Below are experts of layer 4 (counted from 0) of a mixture-of-experts language model. Rows are named gate (a neuron's input weights, with its number), up (a neuron's input weights, with its number) and show model dimensions 0-95. Each number is 500 + 50 x the weight over its row's rms, rounded and kept within 0 to 999. Numbers have three digits each.
Before each expert's rows: "gets" lists some tokens that make up at least twice as much of what it gets as of all text. This comes from a sample of Wikipedia text that the model never trained on. Tokens count by the router's weight.

# expert 60
gets: " to", " on", " would", " into", " not", " from"
gate0:496518550446463463485413514617470527470497468540520465481547473420494579550566483491479492534537553474472494466482543562478478468458453456415574466515591516438439560541501440473509376507466581477456556412521527593552596509526575455538572539456472567419515506487434525467526494463486514642
up0:493465522516580506551551495455594492563429466538448478456469560618528436443498570480522454518434446507544529516422491475478549466484477469538426523452458536497409500371509540522504517499544456557485405543529432427430429568488521431409461490434487492613451569585467466532538506504467484436
gate1:475575534464479612541573436542527556575549378475490523554482517475579442473457477578469475541495500425556493599539547479469426519569484514498603488518474407514428415455490461436506362490579524525537582459434523481459516537564491490473486440602476522532552500524505499500532504551455520499
up1:386606553518463546561588445507532530519456499501544550556500569545453477425476531527518505445485549385590536548488486470546533544502528513521611520561430415542403416507436474508554439491475491463567506440469453527442488485619549535442418467475464540525490547558480450448481503483485564464
gate2:555558569516450588452428503593550563496525495537501449563518537434583502437522462467530512537504522527512521493430540622403577474547558400454433497511481462391485484536486488429499469488452521444568473456511515455506529623545426483494517479480460517478519424421535472372446519485531444508
up2:458508559472488425538526533399486505466480552445412591419481521550461525566446578558477545502490583451494479501596484405540414488519560516498526485476511482501472548525451543614488576483474532471499557475473426533504483450492456528512543565551486396483461564518503496621563524614412562489
gate3:526487531457450469498622491516519489459529420459489481586469489479494549614457632485479557469616473433574566513493507444435435565478573505513529524545496456491459359435552477533545497565460466543478501495456497555536516534457541522418436506523544537597488586516443461462531553479528562534
up3:513562491464489507523477612548399454485510459459444451524437426467512477554371537531542499505533525509503526517567471416552513525472532495544463366473492425573463476433429464508586470467467422524401443477452439528492440502535557491502432535533602509542528562482444430428557532427508541474
gate4:509496565529457520480533462537580413484505460545453496567520427498479592497594583451465533522592443528588498527492465623440500559474509470441538549468491487492511513437515505535517458570495610481440522509539490533593513477537545494336524418483558502465443559507451500534545429550487537587
up4:508461449460479455579504608426460525562414487495609523380469541472504451566475543566513491503480536493473385493494507426540489528441533451515515483429531518599524489490457422490384574431457471396514469466547470500463478466536474535481462472563462491467563416468513496446474617537446541470
gate5:404514437444470491572518613533578527500539427371475508462558483511452519488536552461549508417467507447652494500491514569468512486515540422498461514601549462531420500559469516367517538488561484609543514483428498488492501478459474505566497525481524461497461582548546512526489554487456438563
up5:462614458551512495482485520509465615412526551469486491583521475556451525442503492440556461453580513394450525483477526538530528404492452618499550538507465569473462567491636538489491529550525432577517512479609468498564487419483544454544466562423525555465467566496511428492441511501535486508
gate6:455591593495468550536437517505571521496596408446531530560493458510470604468582445576455434451512539429537590512481495630551432528486528571438493478481534517447537494513477451517591470381503507538528542476502508447536480469528436479470487420430493540546417504458500524457513460607505530512
up6:467554537452437520501494497393585510606572515466476524550467491484438470471534382437550485432511467540512428609554513505487456521462436614493571542494503564511575445582442422465542541517504449546540497514447442442599455485479577560497479558501505502511479487540557535450378453510493493528
gate7:540528438520536457516643484530484536505447564451504497538496465487437568527517596540505421519585560460535486477505585522420391533530515408537477414487548469414521453578496482518496389501414506472420527491520530490521509463501518506626508543485532467549531466495439485459397470459499580578
up7:515493533512553511502482438533500417479504579497506462471522463553437481480576584445478424479527449605518533486542383564552530484501559452555484494525540475461562567576404549542535484523445492425505442497591521499483450576556468573517386479511552506571450480454394529454405407463541502504
gate8:510597481511456515546541387368547515457539504621398525637463543592493527544502406471538511533584520503514542565520495556492555498516526561514503503558553505475524524565525538401534446461460445540549463501522557549458478545600518548565500542468508508482521511400494520464457554467490459455
up8:448486501552566552493437476444523503473444501578432519511468483582410461580529414439542492452488484514427564573462504412496460537463484458532605550489623501488497535411597503456516422449550484430481492512542506539635495492465579523471544544408509507509447550452532481512542446557481431518
gate9:453557494501571480505529561521508392515557509453412560529482438465576517469475448541563493579548536484471325506517491560485546531590574442493531508588619532479457455541489541453554504503515429603474516519480579427506535582437481567551569532548495443497488545463491508515455550517519471503
up9:491488544480485554440550608507525522531562399417443500487480529431510457488521487539383537497413511580415428495539439460526500467540472484483562488508553557514403522531541467467485466407548483489430484372477467436610524498469498496502490541537493436518540460590554481546506484467364526558
gate10:502605452428498485509524448558501473453475496439557442515495462500496476491605425437588490541475511558529479554545488398534503413507523457472460472515576470435473503508546438541445565497468527508473527618428592443488591559511544570520558451423570504599463578527514439529507466559447481573
up10:592493493492506475489485542460507586541487515539515535440426563438456438537457492490471490485468573520468510576496521480469497523473474565494540519468456461522517471486528456593448572539366468348512473479542480506571577468507432490423426536510413528629515430581513476381524486581463486525
gate11:570569461554534437481574530475552488488546554473463536488467464393477480504480469547477485474545581539491565473490435537543483557532596501491477540368503477511417562441592494459534554447541505442594509571519430468438563424530446491573468563568532542572482536498418520517589574542481498561
up11:451504529535481475450582413404551538389552475525459492474487531533417559541479608388513495436465425472450435529539561471473464598436417552523473566490522476467452465529393406432507514577476479465466477460486470573510558418486551556563551553497446477502445484466536480490459500443523504512
gate12:583492608542597476551508498548487522453480523622425468462478545500510487482472521520538490544500574439490635500388597504557496557557510529484472525497520403463504473520458507516471486531453478474583494441534456542488505518640473485520448480494473388484472421578580441448501501565483434493
up12:525500504606583461462480407517492467487519528521498472556515519564437487467473592453605525510514506471440552474405544527476581528502482529484492584439501490456582512525484539508487481557503451506520536472488484461594519497555575478584477560394469497473433582599495399454521429484542367577
gate13:426451502469437515389444480492519484510439446455496522515546523393497530509471544523486475484567582604543474435464541529494503523465531456542515584564598455465509400537399417539457449527470506478500519444366556517557508456496550477456496593559552516535575440542484531437479492568543427543
up13:448567504498478510488471466459515457407482478426584487525430487485439435500393537494532378464500453427439465504510500448472508465427482509480490482469476442404499567595433536506583484510499515472417525509506584501543510414477603531555508530448441574540545485579485392503466401471584487547
gate14:541523474475488418529432576522591441576519495519514450534435555506478481504524517497413522522566422518474529472562532528502515515492580610470529591520436447536497596478493498371495504578515425566450480417446554524511531576577395527604384489517535521541483543560486491550470485489488480514
up14:467551524432564453578439463523460605484480503580576465430490499469508493536522493512581571497483507457446533430441525565480451530443463547450459399423496519493428503472472442590486445549528525417488483562543499584561547473537540388514529372467466520548507455463527415454589540489455485477
gate15:534500596536468527517513412559573518463577488541498449550495444501480585441562540518517481555588452546556655465471503597578560480476483565501498574479490492446485494519393551463452373469529539478529522476551514450507421515496545520556513507458555479560509582393450540443477456505484467523
up15:532518520499497366483487525575550473566444515495524564382608494495488491547503447452437462520500508484530463531508573485491459497513543409477518528536507516486529404450545480456410536518520545513467521547452555501472583601607358544557464505510497382413516527483540491388499525467493521530
gate16:499485424438531519472537522516477523457545517472480523479569433448571589595483535488490518402546620563572447491526563484489545500468491604462504533540497506474521563520559331505522574429453514497542474489471412451535581464539464449564528572465522446510584509493572473490504507553532538594
up16:508529477400547529461531543427460432494430541415605504576554374544565479529529537474516482461460555644572502497478575532480559501480463583494505598571562523458579454502479518541513536431497516577583483538471482481522556505576552434522522479517417485469484534471522513521541480577505574517
gate17:505481552423463478525550518498467516444570499482459533507390502479529519622423488486537587459463463486559550482511539503429452511528464448501531507566550453460428458508559377441461496508412486415557489529536453487495532506484543521549559566501439551520481578532460469483637569502390499612
up17:445462480530586506505592519513412525419421572492493483505534445522341556524586517469530538462474530576527517483473546480491438614570479525534500439567572474516533474439400498564521445489441555444491457531548519558472463439490487511509566515472497584402520508411522491515587552465464491549
gate18:503513468503496534534468607586461530488575490413501407534514552549455457574408581435506516472513505516502573487489523473470443572510516479484487480551464426486566508549599482493515542496373646514493536485456514565486587478476573534517505388478503399433526459521506466472480444533490521600
up18:463534604574348471458565548505597488361502462526471518434515478464522543499609517498496511442517574480396464505525493579564490465505556432459497515461515538521428458475432551504456446498548541559547517501518517543541457455541461464476400543559454501474560439549547529574528539541468438485
gate19:530499499461425524511591484459508556438543479542400463501463495532550575551410598563485488501467620432470501542516508474415529557506454530534494572574466602443485541473574422514566542516475516500429476565553445516573588412526533498419523562504487504403539520557478479547521557555502494559
up19:464437532514610468485581551566586533475434508595489530510580435513463447562397490523473504454481442501471513487439497471438577470485476522525479535526475464486429519430598474515507395483463564477474498481501575558582534439474419446402497521458505472425497475568466485469526444622447468571
gate20:527528478517448438425483580553568488494482396529455429513534537436475441514448477469540479590503590532450452496515529524477573449468514440496452467432451642534477455468471523453480494428516578589412448519429547574512570530515579550498470527553445535473491497503470515467560506528429421613
up20:500530412594434468415517571488507580531457497512480496522595530515451490533395428465535465555526564494509505439578592473558528555537487544531454449551482550595593445504537456451541544502423566450457490556421568506529535536548568505567457539530536502386540459475440439526495490518483453570
gate21:417463555508497484578534607489510596511495525516404507511449507495481407498524426522519535487530529515416453585564459574424532567514482404458490503373549457538465470458463485528507454421570487566543479533495565508603542493566483459563501491512404483545592534536475489458488486606445487528
up21:540514419532479533502472467545510589522480461438564571508500582442510559552405422570474505539461546505479484448487543461624486461445515514521503456520521547613523442411533462423513556471511536402523547472479438396403454510448443538516578458525569424475503504488563513511555590561506519474
gate22:510447509509511546480457545529567492470565468482448469527514417460462526507533487448432504521543526478459523522583474531550535542537470404477417472523506490557513450469554550347546473397546589562353454495380557456509491514487519487565492562496394567521536545540438528479527593469457484502
up22:469507424553497501500560539567558473456552433407487478507564432480463517524478384467405527437546469510443413525523510571555469550610512438436507498573500508571469461580540514485514581477487605497471531551435607476535508545556580500539553506548470490479519403520438530530529464414471533547
gate23:620460485395440583521490488488483484530541493538597509407508493394573487504513580524546435511491580518590441444475513492465429485484473584448467496526430459507504449523538534481439564461527414524461469494535443512434405432548448451501418534465424409465467544519484517490526552564476540576
up23:498497509534469566450497431427526535567470596557491555523532530441512548459553533412573383453540529553568539504448484481457472556527483505573469528536456510425512508517531471493392407419508467570501495436478489456463430431511515593520431535481391449479428586505437521465475571545520429552
gate24:494457469510555476479505473485558432525439511528512534612533535539455540530527463505484418521557465514557629581541456438458550470449481452549500608562578525476516617511455516521503427511535524502537480507479576446535479565478588549441419579422538525468435558399483578443478467452439480521
up24:496419494544413560463532487443499524453551541492423464399494484525545554523452440506591546466458513478513492509499527401492514555548469432527463500491568556483482378499503410493514491490434446467534462458517354570582536528535454515537544509480411444515553398516536479585552616498507534468
gate25:475574455536504516518540527459487467519522493554483555543503494462404431480450550472596509423497563551396455574438475537426544454462447497481431483448429453477536458635553540501494464541548456567559513504433592525511504517564459499455533432517442545477425525556545404459477498578425405490
up25:433552499479474615512482550398481521549548485511447514537533508437506538472475492508519495489514558521437466432496496507476558492502410459467519400540578593525500593535568476415546451420400412541391492416515491482492499502413511474444493519530481651514560450522505450525452492526405504491
gate26:521554493528534503460465412499453517557557522494417386514442452537465486480560618453515513506491560557434464475536447484496564496492454570510527547520497534547601590493354549464469562465472502523523524448543416520449581569577515574509583554474436440500483410443478552496509481442549533507
up26:513590460528504450447511525497454483595428548491516506466513526470428606418611579488521454460517537425599461445498525526505470570475442504527649477556583572461565494567510438529499417460529470515503502494449491492451531595494509486501497547481442512482474426535410482542442598532495568499
gate27:532580516468521475496530508525527539507542544592426436544417509546523514502511444510552513525506508515443599560496504564483582526553523551472561488461600519463482465438418562444521470449573470435586458443530463509460452366513557545512559463525449443497500511419391568502603558521499415541
up27:512577438439580577532483488496446420431454541563446446590384492480503561500575474444543430508478435503524488515422549443500516521541529572535521543519565522438474477463417519493498398493524466539478457510513527531421468533425589543401586466450452559498491557446462452527537547520544404526
gate28:506468567561428592469467448531609567515563448559419495512534498458483637549509502454476448479583481536465456458557451575549524497508531470520568445442554556515505498506483526432546486483479547536521505491524458526635536415497549551495457491537586427455444470533470529575573544433466410533
up28:528559502448450550518439510514400580459459496469528472531530545459589473475472394525545447500528515483433503526501500413515502406603507555512583403572444524496525457527526501397418457416500509516467479418466566457460497576565428573527451468537501497452578443406558571491542496506467471483
gate29:585463595482500458460416519543518499581535559570445535495546521474584531462511436565471479577525509413599573512459539490498499467547572542515484567541500388513495497544376430484501505441480512548510463405470491523410594499595436583493549539531522470460554453495547530470457508511441447528
up29:496520557569471524440569517520489481530519553580404518560524589503502440412560478487461522470500404516523566421504480482499611527466518599533436527575558506493433602496489544506508441463480488595529490488483500481507527607489491527570461534435409426537553527567497512460399437413472450465
gate30:459504519546529492400444483488539533485591490517428555614473520494521488473470493414541500478533537463598605472489544484552484544553604509465570587547517569438417467479534526468446547449467484498515518538476492433507469550370603477569571602463469485550497566475445438470501559468553503489
up30:538581466581472574482510618437588400506502540580488530479536489485523467558421516508525468456532413473390390554522528518480472537470516589485460542456484438529528537475498403473515530593521496570574500463509503545475531435527542487438467499544484401444516402452494517424506515586528552470
gate31:493542493490621510455500360468573522550446560531455483619464500520422504509544540513551514485538493435448534514488516484407506407469429555507468565468495548469503608416424588558488419448575460513461496414520475499452558463534604513495563513471552558542468501501456552454469453489536488527
up31:559458434573508475531416504533584594477510490523602439548558413489521468520556518532477471583445425545578499481545501549446488470526505497506462549460521498473476483522388517507446443590434506435461521492478526470487452467510409705511525501526533542532512529444477590497494451432489449494
gate32:524410444473503592536589462516514520454537485518439481526520516480508514511483490533360625507501484515446442532523511566497425546473514491498508405544476479566429475471567510511490492435583517537531536487439476385530544565474507484495594495601460594551508543517434450455518562577489373527
up32:521517534492585395576427478607509556528529367507517448419491495503512520528499475479471489476525509512537592438445520494495502479490520461465368472469539563580530421518503535409469457493521505437561565468474517472352492552509436508631464407478496565471562478494494485478494511447508553498
gate33:553506484491555507439519510493652537461500459603463496436547463533525502500457414521589661502502545514541567483436484525457486443466492448532571485591509506484565392526480610483562469487426478547485561556536574545510464522465475461475572568484483492478486443585549564552498516460526520535
up33:564584435553493455548464506415406423496438530431461487481473497399552478497555609499470379536457451544505497487550501468447508504519509551493453462460566465467455543484474424459418543455479522448622478547496451491424504565464504571530544513497447484456577488438533416472503488591432454437
gate34:492541499484593397490564525578529557558529516538453510492547511474461493479505456476576498463585615451484555538508526572430488516479434401485474405479573515486545488463538526479558390376545531498442553447514624534496458482448528453503545457465552507478542481531498424492449507562446417563
up34:453546526512452485465507545484410539580530516505574457478518505636523562451496552519486549440550537450432508561513530473426478516494468513523433440561519443570518509546561533511462402402474493641557452563502508482522518398507539435505600485466450547354483548516468490493532548484546535486
gate35:477548484520555456515520557527584571520483519510494466612536558552448531519467531503519454568428494521455508551504516540470558431512564470528497434597531549456507465561443438459520461533442566520515480531540572585416595385482509467394528492446581460416413579465464502443500476557506472587
up35:521489488574547544478516455536539502471500507577410561476549484439453418474580455406559521518536571410492471437508526514406439518522478502461568553482529427433498454491541502495473516470487546429506568499412584485609461432449440483556603546459521407511549498560484512526596485523403552505
gate36:480517489427488414560435517506505545464465446480455503486540530505541577500523538449563454528567509427630557502496523513354504459399462470519488482607471461440526476548470487428525402455534517568588524404519462507442447511506528567562565543449531512481544542497589399530470557521527511523
up36:584583469503427543501567450452587497452537466508411527520485516530550444465459533460555464557574465443478502541507529503494530478495543510507495525524472532401435479491531513428474464495621436434537478461576453511532411510578458656530533518435489406479422534509524505495449467572450393452
gate37:517510429457511509415498445499520483544457467561495474507506511531527560500518644439520449655506621574519494510488460485459538551526493562513587554506564482569537531535513449446525510530422515498442432539502432578414514518555541542518386603478446444445495522509452481517514585517436519537
up37:487439444467582525471493460518497507494498501497472584481577516532542568474492588479502480502567577626574525469452510466409399548471515493563465453614531478542497428531479493475493544480387554580568546514482463569532546535523541522505525602472554556455455518465432587427449521557474500590
gate38:451576466458408515535597508410595480491562468491483534445484551455501510505429488554526537398489529402452410539532481514432481545469521561431512502543440530577431578521498454494498616499455444457510503499410438477495503421422430491466470518507380575451457459555481495522535501550473533459
up38:464614570554524450442531446472556452486517486494423480618542466524423512437587578394527478539521486458571538478520525537465592467475544499525544551523488538459499570506434530517471480561538515592486479518484469551568454522494510542526501508406481483517428573543370553429440470474494388524
gate39:463560492448454429451512534490612501489554502484520464500576458460508586521428618567550508437529515484462461505501500614423514536415498490438471502554567457542478523529473407479498543505440493547464506433446588486438536382451537458564517545494392503468481519586419464450512540551520506576
up39:474532489489509446478519495539566593482539579518541451605450443462429537529459494533545541520542487414486531527501445591478538526452445485472556573417511420528478541526477467448440593530574484437532460419414532534508537509481423354458462599517489532520457517580417482452495574494517540551
gate40:535509531585513494546500407456445425507550611480532556620550448488582579495408421568472549518503523477478503395548490428491512485535493505483406464500442494520572624518473620499547508500477486399479425523472523495472465494589477489565501455562478547509537532459545487492435492489566465472
up40:538517438386518467451479558479530521483518492546467504427560441461519560510561536514431551517466468467510485561437510597529486433589507480523428536473501601540541541433482499501468462493486515558431538500443476560495457449445387526532543556456505451494516533423542590366518603524408408488
gate41:438472464536582595510505600494469440520489446496483465542385502500496456517542530542535512453458478491580475496502504438547417464560522443525564496577504501537437509441552527564528565431539538583417529479519396459553498579429553529506571522567495523392437580452450435535524479513556423548
up41:505513534495534549541459532531571489486583439477533590428568553528580512532448503461390554548517488593462453477508439599530598537480475432511509428459531490487498517522544499369585521455464477436463489464479534487427537440463545609508516513501510430531525542510504652496516494525405463508
gate42:450450517470537461423410596573514472451535502563474565427470563497490524499514511497515612510553448493565570487473520684458409543512553430524489496543515415427471451546467530524501448519484460568510527493457522549557568559468454473456464502491486459418424533470481614501467439490525455532
up42:466545490531525491472434538532488549477509583467465509466498517527470466493575473476548484509592511496559485490592492620488488635571542395536478541486560429562543473540453593479564444526480466572444590470477493507466548580517638528538435539455585475458439506446471515464417525462512463548
gate43:439492514473495525469501459544416470554498542442514410500494507518495525488552564463510645411616564441530509441468543531505495518541456565518575577587562457513514530494441507496511527484521442626474531521486521401550565554559530514553437530505547490480444534544481565494507387434548601539
up43:520485522449669491490421404473475504557444543476529514487562368563513561500506555450562523528488489494503531512382476531455519584512446607519531499556405471523591565508510446471449432449514520500485525478487480429525475402587481492505606490448487491504471472410529453480488480522556502531
gate44:519582573554490444558421477480528534634483493484500500600502474477512457522592578404484603505499571535497549445539516503475562504525409491472532540511558479505511602516577453484463497477504426424500494439522499470579592502466574409574502523472439497568518570574499465558497539564479559508
up44:542506540522572518403472424526470470497486523458451452540496429407617542495501563483485424573560493444478548473458484539462463472492496553458559511404509443434451521425559562523538439537505538531412499561596543487559513483509428475551371459485490469475584573471528408535501522588490545530
gate45:424483550434441493511612572588462405532488463462501550497449546519468416490517429523540538512449546482493503559526469508493502477496577472460484515431421429545446468444534434518527489557622524540487530533502494457606576469540385529510569479529481456515468636540532583499557413506483489491
up45:444543503449512557476500487464395441514400471445597502472456528581473472475541523580465399552478532461490540492535482402585455451495450529540463455508486563416609548497486436561493393462534535537398482472513488432474512538475575418464434506472530538519493517521578438546568510484578550468
gate46:496492550510498612437485478419544534410462551423394485561484463523465463528454457530452560530526452499493515466533545523510498567495501529481538499457660455404421506476503449536578524473507529479476482533456613428541604577484541412514493528480470486537525530555405586496532553443467473554
up46:477488481521539459422586486480583513402502516548483535481499481594444433503446532445485594439485527601539586507497521533464519430443547578507510576469431417417481485515474466487538557609560435433550461518474492536570599496494410465480475514500519463583536531596481571452491458565517527489
gate47:544411526473500590526466522473484516459457504483430463522460518538565577569553561512439556506563494485552497441524550575487507421544559574433576522523535562476548483581504511502542514343440505504548516450490538392456468523431522467466623499524399492519549471440480618537481483492514519550
up47:517498498508433550460446590419566525575527469495509458353503551457515572521403483479524549490512424464543377535496547463440424544487472470449503524458503499537498476531540421479545505626426502467562490457548448561488577539513497453504497498505451378449485460517597522571533468543487425491
gate48:521491511537496514443508462506553548450593518474515564595433491588492494480545479464482460463541514522506573578539554513591550411478545527482525557617550477476472527536501514474453440470541498586443459528427512426606489498489619445550473578476538545570533567498433479430430549445518456597
up48:515461431574523556457466452480559574474622561567538461583526500538515514474513402470426547513534442519483614484495436542482560595439516504526521592533485474492483601422545475539355435486518513503531485501495470535550538518437515503472471511519454531491508399452451436378486473535510506541
gate49:495512507582460499428524543507449458517530526447442523503472514528453581464470457481559548560569458465579509515465483568455522493490511537503589482527392510503483515577583484435554527528459442679498446556515586464550504585570587431492466477438575517435477500535461499486451455385550524494
up49:515475564450465461576493507509526466500531466528529534509435513478556545532439541566482553440526472575498462481549494475574479484554558501491434513515574486561502385466453569483481541531578495459557526383496464496433457495401431576523444426587543392433492580495550602517517562554534400485
gate50:538474556457437489463516492498542437488586344607479558479463480466474442545480456484512502456536528480516517552503472567437499562458466544458578500380523530483480568415432524491482605475480471437560455572539508433597510361460510530417520489451457459522428501478470471470537524518514554551
up50:444422537484494491554415441515580435569467573378535525464526484540474481448520531503509590448553487452555411530479498469556438416514531482526450567506518435478592454480515530562417469519531517527599466369506475589527480572552405444562457446536496441458500455497542551467481523517474474470
gate51:472469594474561581474514510562535497547495538495446514528577418463412483458563506375466458468561533543524590567535526574527524582538522432527520593482568449495544520454467467441465432468407615543395523511498522550526523524539493571567509548541526509500509568442457467431460496501503457576
up51:536532503526537604506519536461503477555481498594493412458484427568506503512456585539488503500536513475498446558470556504513602457467479470489499556484397476446530588452479540438596482507534523425489439521475496383529479489498545387403468449480624462545471557546519509490536428527565381496
gate52:541462498564474508358483521532545405521560459463478521585509462498467526540481554430407547417496522569464567460547569480532506460500550484485498567589530524422492457582538580559421552557518556546534540548537452536637522515503441538450522427520431493497479497514509565534522556518509603533
up52:521425589504486447484515568506549459487518469481517455454494554504533479543502482501381599504546523533504434493539477499567396471571552536486559464436485536604501382396468400541460540517433579469508619518524484549459546581508546495479529441549497451412482511481500533613554517475506520525
gate53:461491495506520507514554476578533409510479541488552539501566465420459530504595508503486475585430526470647446522492552489458453526535454386546597496560541543484525443485477484471453451461451571513447474498493529553493501499411608545523502578517576560487541550477476461432498457361542475582
up53:469398459473587495616477435523557536522492505490500397495493448548496467499574513507530512530525417549475598441522471533459489556462527508518408584517469496499552486459424550492487486562578516638601518535458488515457403499483440530534518531440416589543512579487459596427534509483512516502
gate54:527505517473567504540497509503516438538549433407448478496493461461575507466462579514474431526482546495513550532476521534456530525459505496426479487572497487410462410462421527400566477434536512492401501469452448457483462549564445520524486490504516553574522636539438430582469636556576552579
up54:541479527506429449502500496518520541495479452440602522452609512481520520597576578523446494481563424566530486504542501478485482534495605468575442447437521525499529437470551387589491478524421481529588498544562503497448530577398560483392541476466501497522534422428510600471532504449462456486
gate55:575444515482542483434534516581530471427546467487555427533432464468480535545439427547521573561507564494480450499486520490487537497577525553521502527477486420515516425591474466487579489483481522423527570378417593524515475483497502512541463599595430438431477440443464460401504456503583468567
up55:460516484559412443531449454443426543552425517481498534398621541506564434505482578530497462499526537444566552491484537508492489489504514432461500417460609519450522587489473501489433433449543491508447469517530448418460523522559485591489566396436486474530535554506565592547481475421403477484
gate56:509472605540543452501542476578537430516529514535449501573461485504454485491567594522469450505528498562532620511537470557517455468580627477494537599512554497440473456533476606529445490553543583563454550524539564511561489554490530539525501531480508471518464615439441590457466454433462475574
up56:533495503544495515469574492512529409575524507464482504625542477484446479482520624429529459449507477569523574489488421506438494472512496470498552558564479463465560456579536577510521436506511480661485566531533566525567432485516553596517475506475527548448429509536425488527400450470505430581
gate57:526520489489537561531415441527466518511561497529541518546559454506418491497552523403529555500599465448592598525475585478489436574499416556477545594582590491556599481508529503436490504456444497507500598452553432489556531531532564495473597546500498489448541539490565477509577465463475513595
up57:520542503440524414509455569463462429527454521464469450447485403463448523521525555499444546517478506510502484524610593517474480498556519517477491445503522483490561504502501548531497447523512469622454484590476588391394478555478403510538476433434551444453486492410390598468408465499513445482
gate58:463395554496484474537505512639454463480557451519412516615525451449441438497518479504561485516531562558557533537444531541495513508513515454519534480498577462522509397565449482507462571434577604488544562534459582493544432573493519512554518550507473477532536563589416514417479486547513476595
up58:546496465468552538515477561432456565438501464490581494446450519415538535542482484503416470511514475444499515400464564580559398546496513505466456419492539530515459496504535392414507540540441446367455523447466508570463558543499393449478477530569484507486529408435591483570502473449441525479
gate59:454491478508534648512453524509450589584544490546592481437508538570444500587448527508495555472544499500510524473495537584573516530561519449535534555562499418481504538450528527459455530502461445586563573452551460524583589456472530453461483515534505534431425520423446569454466366504462499498
up59:560453547521505512524429543612469441470534435508550455504549532472590512495499553483462535546488494484522547511491480381532466511450637533504476498470484534545465516504515456442464409511551591459451643498544540502517544521592429548543514336493551465512536503536548537473563518524460584519
gate60:489507504509546418568555462603480590509492489467525551500509549541414554530470438479551525435456507502421648501492457520524461570524517487494591373465570460424479497433549527527556430464555502450531525473441490563510515484452609517558529437484578491495426555568453523490503458588467457509
up60:572506446558555480449531446495573514506561591466534565544504486515463559422486408402558494410514420472482547490492382556460533493509536529527576552508473579481459448497543608513561441504520432529566482444503515597488477444497557501566535489447522545543365565553548484497475558516472467519
gate61:481530449485407573505576391415548510437597490487526528526499553554527470529454463490480557509559485582488475551608461550488550530491531532509506559474523515494463539469537489474531605532465506511484521446478453354434618500537589494507524588553449606529463444527475477455487477477564560565
up61:443472447509399545474552440444582508408553449497454563538516541591416426512478511429533545519489403544449533537542417523501530479463477558445512498435564528440456474485518490539506530573414558438438468463547476539437548469513476437441529558541515461543391511537479423448573578546536535552
gate62:469566437455437487491505437461573438499526504522464511448490566495424426467563544438531507389441512548433485589485484579411507509484480533470521612520518503418528580532420531496442488579478506504443500490484479489509522482518609476509528576460384468448497407499456453371478456555476520558
up62:429574451548400587536557465498654540528518474488442541508554554463493496500524437519586476478509528517636502450497507495565529512514486439457488514494518480523483510496482517478444551499530523406585506425476482469534400503419459486585424509508554457513481453512565384478489554588431417508
gate63:552494499378417464430522507614415465556534501553494512414468428516521451440537521431504429497537615500450542448454465468487534463525491514456537460545523495445502477527612428523434454471550440545414528579543524556554453490475496471594545542499452497468507548514448433616466531493435525511
up63:547513418488584506558504532574470461502516556559630388447491472550520425481513558493446437520482406425480501466483509562389536410419478541510494525469453437486585550527487510375582388477471463486526475518529520519488530512442522500531507529509500605590525556477446446493484499472505442478